config = dict(
    num_hidden_layers=10,
    d_shared_expert=0,
    hidden_act='clamped_swiglu',
    router_score='sigmoid',
    balance_loss=0.00287,
    norm='rmsnorm',
    norm_eps=1e-06,
    tie_word_embeddings=False,
    max_seq_len=512,
)
Below are experts of layer 6 (counted from 0) of a mixture-of-experts language model. Rows are named router (the router's row for the expert), down (a neuron's output weights, with its number) and show model dimensions 0-127. Each number is 200 + 30 x the weight over its row's rms, rounded and kept within 0 to 999.
After each expert's rows: a language model's description of what the expert responds to. This comes from a sample of Wikipedia text that the model never trained on.

# expert 34
router,174,277,226,229,219,243,204,162,247,196,206,200,161,242,242,157,169,225,173,202,184,196,163,190,207,201,178,167,190,136,208,196,178,242,264,181,211,197,215,189,192,233,196,222,170,181,127,161,212,202,218,185,206,197,167,207,215,264,187,234,229,222,205,175,177,201,201,180,225,228,162,189,180,251,140,211,183,229,210,174,185,211,202,159,201,188,194,251,186,231,248,236,210,213,197,180,203,195,187,188,191,289,230,206,203,212,187,150,218,186,182,223,239,191,235,222,170,208,205,219,172,238,219,240,165,232,181,216
down0,205,206,184,196,265,163,319,181,188,163,204,189,238,183,244,178,165,197,180,193,195,194,198,212,242,195,186,222,201,263,240,180,161,221,182,199,218,210,169,213,198,170,162,202,194,254,182,187,221,236,253,211,197,181,171,266,206,240,169,184,175,229,166,124,209,176,243,247,217,162,215,181,164,205,147,175,179,207,163,182,198,232,177,186,147,194,199,219,201,217,214,229,185,175,200,189,165,263,195,191,227,235,199,182,160,211,168,254,169,228,185,193,184,205,195,171,186,178,229,224,150,227,134,143,227,209,210,237
down1,147,260,160,156,166,215,206,182,201,232,196,180,196,171,217,167,210,217,193,210,230,223,188,201,201,129,256,220,225,157,208,198,217,235,235,196,222,205,282,183,206,200,219,187,193,181,193,183,205,225,217,142,216,183,247,167,204,175,176,205,207,159,191,227,135,158,239,173,176,214,205,245,222,217,204,241,235,165,240,229,206,144,206,159,154,187,176,242,259,244,193,212,229,237,156,148,213,165,220,171,194,238,233,242,259,201,260,225,200,225,222,245,235,225,208,153,216,203,212,228,180,259,188,214,221,198,180,172
down2,207,218,201,133,236,189,207,227,195,198,181,213,187,209,227,218,197,194,214,183,289,250,198,215,216,205,161,155,201,293,173,221,167,171,188,211,192,198,183,219,199,230,193,233,165,250,185,180,195,177,157,181,215,264,287,252,206,152,125,178,203,210,200,159,173,224,205,210,232,228,193,151,159,156,172,201,200,197,179,173,192,199,199,167,171,223,209,206,256,216,277,184,237,202,183,176,240,246,147,156,206,176,222,192,191,206,197,217,128,197,186,201,224,244,189,159,183,196,171,178,204,154,173,208,178,193,186,152
down3,172,226,210,266,142,179,191,248,221,210,205,201,176,179,189,196,243,186,201,155,199,222,143,149,178,181,166,230,233,140,177,174,186,185,208,180,180,197,205,209,185,244,211,217,233,173,227,249,256,173,228,160,169,174,180,194,181,191,199,219,172,221,229,179,265,237,152,211,226,217,209,197,253,136,184,163,156,191,215,174,183,219,186,232,217,179,236,175,225,193,212,195,216,176,203,251,191,186,212,169,220,150,179,230,212,205,203,233,228,201,225,205,193,190,174,263,217,183,277,241,262,200,190,158,229,202,191,163
down4,210,239,210,252,165,212,238,168,185,208,193,187,216,199,241,219,145,234,195,203,197,189,238,189,199,229,237,178,186,187,230,218,219,214,206,213,196,176,163,225,148,211,216,176,213,225,185,155,205,182,190,177,150,214,172,208,239,187,191,233,89,225,228,176,167,230,194,197,251,248,244,216,199,218,207,237,228,161,222,217,185,150,210,188,210,237,217,181,178,224,176,295,202,195,185,199,221,174,197,202,236,150,187,148,182,189,192,271,193,184,249,193,211,178,199,209,150,175,116,168,195,171,188,199,199,235,236,244
down5,241,218,227,235,232,245,177,208,218,184,199,272,211,221,208,198,183,174,237,265,198,192,241,185,178,182,243,222,272,267,177,224,230,209,213,191,208,201,185,189,209,159,154,213,213,195,155,160,207,228,185,255,214,118,119,218,197,179,196,138,237,222,238,277,236,217,237,197,202,148,160,174,187,191,150,187,165,207,246,182,215,230,196,212,183,222,186,218,236,151,213,195,128,192,210,158,207,213,176,187,221,194,197,177,164,172,225,224,201,208,199,202,170,199,280,191,202,248,181,177,226,208,171,188,215,166,197,241
down6,189,204,180,169,202,201,216,192,208,206,164,244,246,188,178,209,240,267,151,255,211,236,202,233,200,154,187,203,219,158,157,170,200,209,185,212,144,218,192,217,228,219,165,165,180,184,244,195,157,237,214,198,196,237,145,228,197,205,203,181,234,189,160,190,202,172,267,225,175,203,148,184,180,159,234,190,180,205,227,235,210,209,190,208,183,160,233,201,180,196,192,204,201,241,266,235,170,161,217,241,158,170,218,204,177,187,148,160,223,252,201,180,207,102,184,256,253,203,188,237,175,161,204,147,189,178,196,221
down7,191,165,213,158,150,213,162,210,211,180,216,209,194,192,172,255,157,143,184,177,163,200,195,171,227,223,178,180,183,198,219,163,170,202,223,128,252,157,197,232,179,215,226,168,169,245,213,231,215,185,186,197,179,218,188,181,185,235,197,245,196,230,206,207,182,221,146,193,148,206,222,256,197,131,246,181,199,196,165,207,196,209,158,241,244,214,178,238,265,182,149,176,204,176,225,201,174,166,206,300,187,179,225,241,184,177,230,239,221,192,137,234,176,193,257,188,213,186,153,213,113,187,160,154,164,186,185,195
Description: Second or later pieces of proper names and foreign words, such as Wes-ley-an, Est-eb-án, St-é-phanie, Venez-uel-ans.

# expert 21
router,172,205,153,248,223,187,178,144,219,217,209,223,202,168,216,174,201,222,186,243,161,144,212,171,208,160,124,202,220,199,221,142,201,179,215,211,198,218,170,176,193,175,216,167,170,160,193,151,187,170,213,196,227,219,208,224,284,236,184,176,224,193,196,219,176,209,129,225,191,246,192,192,161,233,167,189,178,259,235,174,202,194,242,184,207,260,213,231,182,231,194,203,173,241,163,238,245,157,218,211,161,246,202,207,207,176,196,188,194,196,210,192,162,187,172,203,174,210,256,266,196,197,204,218,176,164,210,212
down0,260,227,179,243,225,221,180,233,186,210,197,213,153,232,205,210,251,223,224,133,179,166,223,165,219,184,215,223,253,183,201,188,196,177,185,176,242,149,151,152,182,231,172,194,187,187,263,129,234,162,239,139,190,173,192,231,231,231,174,180,258,208,193,154,201,176,202,183,155,158,203,146,182,166,195,165,187,243,261,206,187,249,219,222,201,214,251,161,217,193,180,208,202,191,159,206,196,184,241,190,227,176,163,145,206,201,177,160,233,146,221,145,206,162,211,201,208,199,170,228,240,229,221,152,182,215,243,236
down1,215,226,212,269,272,168,215,192,157,226,143,218,210,233,206,214,190,187,167,202,181,179,200,193,186,139,179,236,169,205,124,208,207,192,180,249,238,245,211,182,238,207,195,197,183,211,214,181,198,221,216,214,174,238,225,212,208,128,238,225,197,229,201,202,157,187,130,244,253,246,211,218,197,196,191,232,232,204,162,163,110,243,261,156,188,203,174,193,156,193,199,248,253,154,258,294,209,181,197,176,169,148,221,209,240,178,224,205,198,202,232,224,203,200,218,189,208,200,196,279,180,276,182,170,192,230,207,184
down2,258,239,268,209,158,217,206,150,237,230,210,137,177,216,185,159,189,217,194,189,195,169,217,218,211,190,157,200,214,165,154,241,219,181,180,188,189,200,206,235,205,189,236,198,194,207,234,158,169,141,202,219,188,147,221,251,174,179,174,225,153,176,167,213,157,217,188,182,233,173,161,209,188,169,220,209,172,176,229,201,185,206,200,220,164,275,212,232,199,134,225,227,190,239,195,192,166,183,156,225,226,190,183,216,161,202,208,147,201,240,211,249,234,177,159,247,235,242,199,221,217,204,243,202,199,220,227,119
down3,187,213,189,193,233,201,189,214,172,149,197,197,182,186,195,201,159,188,178,237,158,185,189,176,173,158,133,195,179,240,171,202,177,219,176,198,175,188,167,139,270,208,188,242,158,178,192,204,201,166,127,174,234,163,180,190,221,196,192,149,200,201,214,177,182,149,190,183,197,174,236,164,255,172,221,223,192,165,237,208,181,165,199,166,211,209,197,221,207,241,189,155,188,162,215,210,147,198,254,254,192,260,183,192,204,180,195,206,172,205,212,121,197,224,188,240,187,248,205,237,166,244,202,228,192,272,168,196
down4,265,188,205,209,171,212,207,240,237,200,191,194,196,247,145,206,152,156,226,203,197,202,196,189,181,205,149,159,231,216,185,190,182,196,194,213,195,193,227,244,182,144,160,197,164,165,246,184,183,206,226,174,180,194,184,204,136,210,194,183,228,187,218,172,203,166,243,195,209,168,199,183,282,145,231,180,222,147,163,175,239,218,241,203,218,186,213,160,222,158,209,198,185,196,207,150,235,136,202,151,185,233,200,173,212,146,156,147,189,231,180,190,200,185,210,202,254,130,219,181,256,212,176,134,248,216,193,274
down5,177,184,206,171,186,236,183,225,187,217,232,183,221,195,198,204,207,209,145,187,219,229,259,175,229,258,200,205,196,266,145,154,176,184,182,182,181,179,174,160,213,197,193,165,185,210,183,213,243,173,153,175,187,227,116,172,229,173,189,147,187,228,218,244,269,182,209,235,146,214,172,270,229,153,196,211,205,193,208,268,256,144,140,201,195,193,204,164,213,179,223,138,220,180,225,224,213,224,196,144,198,238,229,219,152,217,214,201,203,211,138,206,211,213,153,193,203,185,189,216,158,273,173,183,187,219,192,208
down6,183,192,152,221,212,219,174,265,136,179,232,226,218,115,187,203,156,167,215,233,246,171,186,160,223,231,140,224,208,175,156,214,209,166,188,210,200,211,191,208,179,217,213,179,177,194,224,187,157,193,193,242,199,229,198,227,134,158,206,197,170,216,219,205,209,217,230,214,186,184,146,178,216,217,155,177,204,207,205,225,153,176,203,227,229,173,207,216,188,166,201,219,190,187,149,250,219,190,175,143,214,210,213,261,208,205,159,168,182,210,231,232,243,269,221,231,166,201,235,184,242,190,177,198,186,210,214,201
down7,219,207,156,253,149,175,214,191,183,166,243,178,200,179,234,224,203,273,203,187,170,210,132,169,200,239,232,161,229,193,242,232,179,188,246,209,231,216,214,193,186,211,221,231,244,207,220,183,123,186,177,226,208,223,187,196,234,208,192,191,234,207,212,226,221,221,175,132,212,213,158,279,222,175,259,272,184,189,201,239,192,163,199,258,193,228,143,235,172,159,158,183,221,179,151,223,183,240,242,211,246,230,228,166,226,185,193,142,203,183,148,235,202,177,206,164,238,170,237,228,190,225,165,194,283,216,190,206
Description: Word-internal pieces, mostly endings like ed, ing, ated, id, after short stems, as in bored, sedition, weighted, booed.

# expert 38
router,187,257,201,220,222,206,172,221,212,155,180,236,196,144,244,208,216,269,202,200,179,181,254,184,174,171,207,202,242,194,220,191,168,205,187,221,120,185,178,181,195,222,212,198,225,205,224,145,206,179,172,175,162,214,175,234,223,257,208,228,225,156,218,140,215,224,223,168,221,204,171,143,186,230,131,159,198,210,182,229,196,203,228,174,224,270,181,239,157,224,220,252,181,229,149,217,224,170,217,201,187,204,245,204,152,199,220,190,209,137,180,146,183,271,201,263,162,221,207,256,199,222,189,227,155,175,182,156
down0,143,214,238,204,229,212,245,189,172,213,235,209,201,184,193,237,153,167,179,198,246,198,193,214,243,176,202,225,167,209,231,234,203,174,177,201,207,180,187,192,158,177,174,193,166,208,216,203,200,166,152,207,168,186,185,176,151,174,183,221,174,182,219,224,178,185,222,183,194,174,187,218,188,176,153,216,227,166,190,178,169,245,156,135,201,233,190,147,230,179,244,157,232,227,160,163,157,190,219,152,239,196,193,164,231,175,183,235,221,219,168,221,265,203,236,159,192,213,164,198,257,212,227,184,156,209,235,172
down1,230,202,207,166,241,192,241,209,184,246,211,172,188,245,157,274,181,176,221,229,205,178,258,211,244,220,194,246,173,210,183,172,235,157,255,201,239,173,144,258,263,184,184,224,191,161,176,204,208,205,200,201,225,206,207,251,165,186,215,228,158,194,182,209,224,169,224,136,220,209,233,160,201,244,132,224,213,227,170,161,212,193,204,216,171,199,199,216,196,185,197,189,193,200,221,213,223,212,225,239,176,177,204,199,230,161,190,146,197,162,214,219,185,241,241,213,212,172,219,215,179,208,214,213,190,146,168,260
down2,205,214,132,222,219,158,191,181,177,149,198,180,198,198,182,211,258,267,218,213,181,207,235,248,186,132,205,217,164,255,243,204,254,195,183,221,221,140,180,213,170,205,145,177,182,247,242,188,229,192,211,184,203,194,133,213,224,186,202,214,202,207,199,160,221,189,214,206,190,186,192,157,197,221,216,207,207,225,205,226,201,219,155,182,195,204,206,208,174,143,186,213,222,200,209,228,213,182,229,195,205,187,184,211,121,177,232,200,170,186,213,212,206,234,172,250,201,253,211,218,212,202,245,242,254,223,200,218
down3,226,207,131,172,145,211,220,165,261,200,201,141,175,258,204,192,147,178,199,178,205,219,196,170,199,175,183,195,250,217,179,151,189,211,190,209,221,207,196,234,233,151,202,205,213,157,221,212,168,213,234,219,230,221,196,226,170,231,176,251,215,204,256,251,220,176,193,154,197,181,198,159,206,183,187,202,196,220,196,196,187,246,236,215,136,220,237,204,230,138,231,198,194,223,281,193,198,143,222,157,192,198,228,162,193,248,190,213,220,160,142,162,209,226,180,166,186,183,203,229,203,206,208,195,243,218,235,185
down4,190,213,196,220,184,227,187,190,147,179,190,219,272,215,224,208,239,219,200,163,269,245,157,243,171,219,186,215,200,265,174,159,235,251,177,197,260,209,216,241,199,182,233,175,191,180,148,180,210,259,177,193,222,212,146,228,215,240,226,121,186,228,191,218,178,223,215,265,223,208,219,202,196,167,249,182,217,200,162,154,180,212,245,187,168,145,187,229,166,189,193,133,262,202,168,199,168,179,177,175,183,209,201,169,243,186,221,175,226,149,246,172,186,218,198,202,180,160,223,177,214,261,158,220,236,184,182,208
down5,169,161,239,219,223,191,170,224,189,228,219,177,217,194,147,235,242,236,181,239,192,288,129,201,189,221,242,167,212,180,193,202,170,153,221,208,190,167,200,204,169,230,225,208,211,216,173,199,161,249,232,221,190,163,135,176,183,190,223,155,229,187,188,250,155,186,240,207,188,199,248,197,188,168,196,201,148,238,251,228,200,182,189,176,165,167,165,181,216,187,172,223,188,185,251,213,186,187,178,201,251,214,168,232,186,160,163,178,237,191,221,220,189,184,237,211,170,174,153,145,212,189,179,173,253,277,167,193
down6,181,262,204,165,245,241,175,242,225,192,147,224,178,211,214,177,202,219,146,203,203,188,243,219,231,147,180,260,200,241,184,157,175,198,139,184,205,122,197,217,194,173,240,194,197,193,238,236,184,170,148,147,217,162,191,202,265,185,190,218,175,179,212,188,176,172,240,198,191,215,179,197,218,156,164,180,236,184,193,227,139,209,180,169,216,231,209,201,170,203,204,193,163,209,184,235,149,213,196,187,234,161,156,144,162,170,230,199,270,228,195,137,209,253,197,207,210,153,258,191,191,176,241,227,227,168,173,208
down7,151,194,227,207,236,159,201,224,152,178,188,183,161,197,257,201,214,208,165,226,210,191,199,170,197,175,221,241,248,207,154,237,206,195,195,121,191,157,199,180,143,188,236,207,198,207,254,274,143,196,171,187,195,186,236,211,175,180,279,195,160,220,213,212,224,242,196,172,200,167,249,180,217,201,183,255,225,232,200,208,245,220,201,188,208,208,191,227,236,184,208,183,163,190,253,151,167,211,228,201,142,230,201,213,193,192,267,176,217,202,211,235,199,202,191,179,226,195,214,227,264,202,264,156,193,209,228,236
Description: Word pieces and words followed by -er, -ers or -ing endings, such as lay(er), Rang(er), disord(ers), work, design, review.

# expert 42
router,189,225,253,176,175,220,177,153,230,167,227,190,172,155,196,206,184,240,172,226,169,195,211,185,211,212,180,178,219,200,208,197,207,172,215,224,182,217,164,203,177,192,215,248,252,207,139,190,232,203,219,205,137,237,190,201,274,242,245,159,212,207,143,187,173,213,149,186,230,245,184,187,228,206,184,221,182,176,230,250,240,165,253,143,266,224,180,201,148,219,231,226,183,215,205,182,229,209,210,181,122,196,225,182,179,241,201,162,143,185,202,241,204,253,164,247,206,256,221,194,202,194,221,179,188,182,215,218
down0,184,181,190,204,239,170,260,227,199,167,193,155,235,211,126,198,209,199,187,203,234,284,208,176,168,232,224,195,178,210,183,196,199,175,191,206,183,206,202,172,204,218,164,176,238,195,200,186,234,236,206,206,176,189,203,203,181,178,190,139,192,257,175,210,238,188,153,160,205,212,167,276,161,210,220,261,204,252,189,227,227,159,139,212,188,177,227,142,206,49,199,240,182,222,199,190,209,211,192,149,232,149,213,135,211,213,209,209,198,232,189,184,208,168,213,223,175,183,220,230,154,202,255,200,193,209,237,206
down1,146,189,200,161,196,260,160,177,171,200,211,163,214,158,220,237,172,246,236,223,208,218,181,210,185,218,222,235,156,196,226,225,258,188,220,189,208,219,198,215,196,206,194,209,164,233,142,152,208,183,155,192,241,157,197,193,142,212,235,216,161,159,210,204,192,211,256,195,213,199,141,209,205,161,202,210,196,191,255,241,207,217,213,223,247,175,209,165,199,207,203,174,137,239,261,202,194,227,244,197,159,159,237,199,183,166,184,217,258,256,267,193,234,186,181,197,143,203,200,157,267,230,189,232,215,156,164,258
down2,217,163,196,216,198,261,186,150,227,180,202,246,227,196,166,256,178,197,179,167,197,200,232,200,243,212,223,184,190,189,243,183,164,214,213,191,238,259,217,158,213,233,220,234,208,146,158,236,200,225,265,268,193,224,179,167,182,162,172,219,197,228,265,227,196,214,184,199,232,196,233,212,241,178,234,177,170,197,182,179,176,200,245,210,208,208,204,191,218,173,196,193,199,214,223,222,225,181,231,181,246,194,182,187,184,174,187,137,213,229,167,238,165,180,206,233,239,168,162,192,132,213,255,158,207,250,164,213
down3,193,199,198,201,146,209,167,189,208,155,226,173,182,201,157,166,180,147,154,281,247,224,187,182,220,184,231,177,198,230,209,226,150,211,178,203,220,240,176,204,150,154,199,244,225,205,198,219,195,205,231,183,190,179,201,124,204,232,225,173,205,157,162,202,218,260,168,173,217,226,199,229,221,168,193,208,193,206,174,232,199,193,201,198,143,202,167,169,252,192,192,179,187,228,186,142,200,238,181,153,211,150,181,174,231,231,184,225,196,164,258,240,211,195,200,214,233,238,210,229,221,199,254,208,145,202,262,215
down4,146,188,233,218,231,201,258,134,219,218,200,179,179,211,180,196,167,153,185,153,153,187,182,201,255,193,222,154,187,209,193,202,187,237,219,191,220,196,186,200,201,227,135,156,194,162,160,241,198,144,207,254,181,149,166,239,167,193,170,239,176,199,205,194,228,172,172,199,213,244,227,202,181,152,201,206,185,188,229,232,206,146,199,199,209,274,185,203,175,188,154,252,202,209,160,175,228,225,187,225,187,155,164,162,222,242,208,227,167,195,228,209,222,194,202,199,237,228,221,178,204,203,249,131,231,230,170,200
down5,224,209,164,185,120,177,187,191,224,219,193,247,193,173,213,187,210,237,196,220,197,224,215,257,170,187,207,173,284,154,216,193,147,197,221,275,178,173,199,197,176,220,203,219,203,199,205,179,176,164,230,217,212,162,206,172,232,179,229,185,178,203,232,205,217,226,293,169,164,187,237,198,186,243,186,222,193,210,180,177,203,169,178,173,203,251,209,197,192,202,209,191,224,174,185,165,175,164,198,209,211,258,155,208,246,194,181,186,192,226,156,187,192,184,227,163,132,146,211,180,169,174,190,206,198,156,194,122
down6,200,217,197,224,161,199,270,225,164,204,171,245,208,200,203,177,204,196,202,197,201,232,211,199,208,210,190,209,259,224,164,190,191,198,172,252,265,190,158,175,184,164,206,227,167,164,190,167,208,228,200,198,232,227,212,193,189,273,207,148,184,238,209,198,209,200,172,162,206,232,158,195,188,186,203,169,212,158,250,204,249,209,209,215,210,204,200,148,219,209,164,214,169,177,140,243,207,184,202,172,177,220,149,157,198,208,216,229,177,204,220,213,254,181,242,210,175,143,153,243,235,196,173,258,248,235,231,186
down7,155,204,270,194,236,158,231,186,232,211,219,196,180,205,152,237,172,210,197,223,164,239,201,157,240,202,274,185,140,201,147,207,201,136,184,163,224,182,201,172,238,203,180,221,207,238,168,245,194,208,244,160,233,183,240,176,242,198,217,101,159,217,167,260,169,191,181,147,188,240,148,204,173,167,185,189,218,199,213,178,207,180,182,169,225,215,212,195,229,158,200,191,209,218,203,181,177,196,215,176,190,189,176,185,217,247,220,194,183,198,243,197,241,203,185,227,230,254,206,224,204,207,249,143,248,164,223,256
Description: Opening quotation marks and first letters of song, episode or album titles, such as "The, "S, "M, and table pipes.

# expert 13
router,125,205,194,213,153,178,181,203,228,226,182,208,114,156,207,162,169,247,204,196,165,195,202,184,177,215,168,213,169,213,224,233,178,155,297,224,143,169,233,200,230,216,178,192,173,187,180,205,224,168,141,243,180,205,187,239,194,255,213,202,206,233,218,163,174,239,188,194,249,210,230,163,205,202,234,175,220,201,162,231,182,174,224,195,193,215,228,202,144,228,175,207,188,207,165,232,208,155,173,155,201,236,156,223,191,228,178,171,182,184,168,141,165,222,184,233,185,225,218,214,195,232,212,238,152,171,219,222
down0,215,221,157,150,198,198,210,228,197,197,253,193,225,194,196,166,172,196,171,228,231,215,198,132,153,186,219,230,266,159,184,193,180,185,192,164,222,178,179,255,228,246,256,181,224,140,206,202,226,260,201,153,148,231,198,174,253,209,178,219,172,207,147,242,147,190,151,176,209,219,258,195,169,240,228,177,186,166,229,224,138,196,162,179,190,234,175,188,200,162,206,219,195,190,178,214,250,196,222,181,184,157,220,225,245,229,193,128,244,220,144,180,238,254,229,235,236,184,207,210,211,215,216,233,175,208,199,227
down1,205,157,241,205,190,169,183,223,221,272,243,230,226,191,214,200,190,173,278,254,166,232,207,168,195,211,220,217,195,239,202,231,258,206,239,209,191,186,226,162,237,156,174,199,217,272,176,222,171,214,197,195,204,153,215,199,154,210,178,225,187,234,124,170,226,207,235,257,183,213,221,227,146,144,181,173,263,148,118,186,158,194,202,183,230,225,227,188,172,200,162,211,175,168,226,166,198,212,166,187,190,118,188,242,177,193,178,176,228,235,182,232,183,189,207,229,189,194,187,152,247,224,281,213,164,207,246,177
down2,179,238,218,158,193,225,147,230,205,200,205,170,155,252,279,213,195,216,196,199,208,218,218,161,202,159,229,198,167,232,197,191,201,237,169,219,209,226,202,217,251,200,233,223,199,201,248,226,195,185,267,238,232,199,179,205,189,147,205,173,206,166,255,204,162,176,212,231,172,178,236,189,190,175,244,128,191,218,193,182,215,170,191,238,158,141,202,192,230,146,168,159,226,189,168,175,164,247,209,166,198,181,228,231,141,210,164,228,222,224,122,140,154,198,195,219,217,228,169,202,218,169,199,138,217,222,271,239
down3,204,206,195,214,182,161,204,221,172,203,175,187,160,208,222,194,209,192,186,220,174,163,196,166,240,184,206,165,241,196,256,213,231,236,227,217,220,182,157,215,214,205,228,160,234,240,187,195,196,250,150,163,211,216,223,185,173,194,141,126,177,213,260,228,174,248,198,199,230,236,159,201,215,206,154,221,205,185,245,208,221,205,232,222,211,235,200,234,217,230,182,162,277,205,207,160,132,195,211,164,172,172,204,103,167,243,172,141,130,197,178,212,187,165,207,218,202,185,115,183,233,246,162,228,204,171,229,212
down4,176,184,206,202,234,206,221,169,223,175,202,190,229,229,167,226,187,129,212,166,179,157,256,180,206,202,179,257,262,192,227,248,240,218,152,218,229,197,187,192,209,215,194,236,181,219,191,184,157,200,234,256,168,184,176,236,179,240,165,223,199,214,215,208,241,217,202,228,240,149,218,185,255,252,152,222,188,220,225,207,214,197,217,181,184,174,158,250,199,233,202,255,131,241,204,186,212,223,195,209,219,169,203,150,208,179,171,175,238,161,158,225,186,221,231,166,232,174,162,220,240,223,125,167,192,210,184,209
down5,145,239,216,201,259,209,212,168,201,171,201,263,199,208,193,214,202,210,195,236,195,210,221,250,153,227,146,216,196,205,151,206,190,248,142,164,189,188,223,184,183,190,245,180,154,164,229,210,141,165,173,249,155,220,198,195,188,189,216,182,210,199,213,253,202,171,174,179,176,196,242,224,189,217,204,146,193,163,142,138,179,170,204,189,171,194,202,212,172,160,213,175,202,218,248,184,233,235,192,139,204,206,189,107,204,160,279,190,185,187,180,230,175,192,213,171,168,199,201,196,204,239,227,209,219,186,210,238
down6,200,255,264,231,211,244,164,258,249,245,207,181,177,188,211,187,183,188,231,252,189,219,208,199,222,176,252,182,227,172,178,222,235,214,241,146,204,216,161,176,205,191,231,229,215,173,203,252,194,172,187,214,215,218,281,193,159,216,183,154,159,218,217,173,164,186,216,182,223,189,262,188,170,183,190,173,161,229,177,172,212,209,181,156,201,225,248,171,239,205,195,199,234,179,184,199,198,167,183,172,179,222,219,200,165,211,190,129,170,209,164,182,235,212,190,229,234,177,189,203,210,183,207,230,223,192,217,240
down7,240,160,202,231,249,192,203,167,204,154,207,197,204,168,211,203,182,176,208,186,224,187,200,254,157,198,212,219,161,154,212,220,152,189,188,207,190,243,186,201,192,199,244,167,181,202,160,208,195,202,195,140,159,199,238,192,250,207,233,224,155,196,234,194,164,202,182,197,226,180,249,166,189,232,140,232,222,232,188,193,235,262,252,218,222,220,168,188,245,191,246,212,208,230,178,157,211,220,187,158,225,222,228,205,163,184,226,188,202,216,195,210,189,167,172,193,251,154,250,200,235,205,269,266,154,148,238,240
Description: Opening or middle pieces of capitalized proper names split into fragments, such as Sand(ler), Hung(ary), Neb(raska), Mur(phy).

# expert 61
router,178,181,201,231,210,213,206,194,266,159,180,256,222,195,259,228,189,240,196,227,189,188,177,174,210,193,171,199,210,212,232,205,211,208,199,209,156,180,186,198,204,194,202,221,259,221,195,201,218,213,212,204,154,232,221,225,233,261,232,178,186,177,201,138,167,238,157,189,253,225,245,132,168,257,142,226,165,238,229,175,234,222,250,151,227,251,168,216,185,241,221,179,195,275,181,225,172,200,202,206,160,216,232,210,209,217,180,162,207,162,236,246,174,183,205,261,141,177,229,217,184,180,178,201,175,229,191,206
down0,188,224,214,105,191,173,215,209,249,211,174,210,206,193,244,225,179,225,211,222,173,256,152,173,172,247,261,220,242,252,171,190,214,151,174,229,242,288,156,146,222,176,233,134,221,203,173,166,229,180,169,208,201,221,251,167,286,235,250,194,213,151,217,162,257,223,232,192,170,194,202,238,195,199,215,188,230,217,175,170,216,192,163,168,170,195,188,225,197,182,203,177,261,230,205,203,197,195,260,211,170,163,172,237,200,194,222,151,216,221,252,239,221,219,184,217,167,184,211,224,237,201,187,175,246,174,186,238
down1,164,196,197,223,147,203,233,221,197,232,218,173,173,184,170,220,204,147,221,191,234,108,197,203,232,188,156,249,177,226,213,200,194,196,201,153,247,182,233,144,163,269,179,220,224,212,158,175,207,228,199,165,199,144,241,134,208,223,177,184,175,206,206,210,157,103,196,171,259,99,197,141,148,172,166,233,185,185,204,156,183,179,203,163,185,194,254,215,177,241,201,223,213,156,167,161,173,208,212,199,190,197,164,179,153,221,193,203,166,270,212,228,204,219,202,225,206,202,180,246,198,172,188,217,252,159,202,179
down2,223,258,199,244,195,236,195,157,198,204,181,218,202,177,261,152,226,163,248,193,245,230,177,208,220,275,210,199,248,162,211,163,205,172,200,197,202,125,224,185,242,171,191,160,194,241,233,216,203,206,192,215,157,237,168,160,200,182,222,156,128,214,176,144,214,246,210,176,132,178,164,244,166,177,167,196,223,222,204,184,209,203,188,168,172,195,203,173,207,167,169,128,210,186,229,176,169,194,185,200,188,238,195,169,242,161,268,216,214,194,243,185,234,168,210,200,218,227,171,217,186,236,136,172,133,240,235,197
down3,210,180,217,164,210,202,167,215,213,139,247,173,231,237,235,167,204,120,168,176,195,187,240,135,179,201,209,214,184,188,222,275,225,184,234,236,165,183,250,217,232,241,234,160,219,230,207,213,184,209,178,209,155,182,249,227,180,177,161,211,179,207,213,197,197,197,193,195,199,216,187,227,142,239,220,162,211,221,170,165,162,247,219,164,228,182,238,165,228,189,165,207,186,236,212,237,256,216,187,193,203,214,231,222,215,133,224,229,212,155,190,210,154,199,201,173,180,145,204,195,159,185,202,244,190,251,203,175
down4,252,197,224,234,223,221,174,266,255,203,202,190,183,200,232,173,165,231,217,187,203,183,140,151,210,161,184,219,184,196,224,212,204,217,239,239,233,224,179,187,200,184,225,213,193,208,205,182,167,246,156,212,182,206,231,204,202,147,198,219,159,248,228,201,249,180,219,155,198,158,208,203,199,185,183,234,225,208,152,171,185,198,185,199,192,230,182,179,206,159,159,246,179,193,224,184,264,209,201,169,221,268,158,231,215,199,173,276,192,170,231,150,188,202,139,187,245,183,185,188,166,221,202,250,226,197,178,186
down5,234,199,243,216,178,228,217,271,171,162,186,208,235,227,230,196,265,236,169,216,208,140,179,190,155,189,251,193,199,209,232,249,204,194,208,286,172,209,226,216,197,153,192,114,245,173,234,186,165,167,225,222,174,214,175,189,165,150,196,219,212,225,222,212,244,221,227,253,210,187,232,229,201,174,224,195,225,177,209,213,157,201,172,189,147,196,214,165,261,157,155,238,187,197,205,192,201,187,188,181,215,214,203,167,231,167,199,184,259,239,226,230,213,169,222,186,213,176,204,186,205,185,224,200,202,191,234,180
down6,227,207,207,218,212,224,210,187,218,203,213,218,212,209,170,206,218,171,196,200,184,232,181,217,184,221,264,142,168,203,143,173,182,219,242,211,238,210,207,210,158,205,212,217,151,171,187,174,182,221,223,258,203,219,176,191,183,245,207,201,200,235,202,211,215,166,269,209,200,173,203,280,197,165,173,237,259,177,204,216,206,198,186,190,240,153,206,216,225,184,242,187,192,207,194,222,200,146,232,199,220,225,225,129,112,166,239,186,159,153,199,218,193,239,277,200,221,255,172,200,157,202,207,228,187,165,156,183
down7,165,202,208,239,201,199,211,238,158,176,147,237,239,192,185,277,191,202,172,247,165,243,198,179,212,162,179,203,242,208,179,255,199,175,209,198,199,204,210,203,154,215,200,173,146,159,191,176,202,260,213,205,189,155,218,241,205,194,167,177,211,218,190,246,174,205,172,216,227,177,199,252,200,229,224,235,202,181,185,220,175,152,145,226,191,215,156,174,172,173,165,227,195,101,229,183,273,164,181,234,247,199,193,219,221,217,183,221,170,216,194,181,236,209,228,123,215,237,188,183,199,213,192,242,217,174,197,171
Description: Past participles after was, is, were or been, such as located, known, built, hosted, and infobox labels Preceded, Succeeded.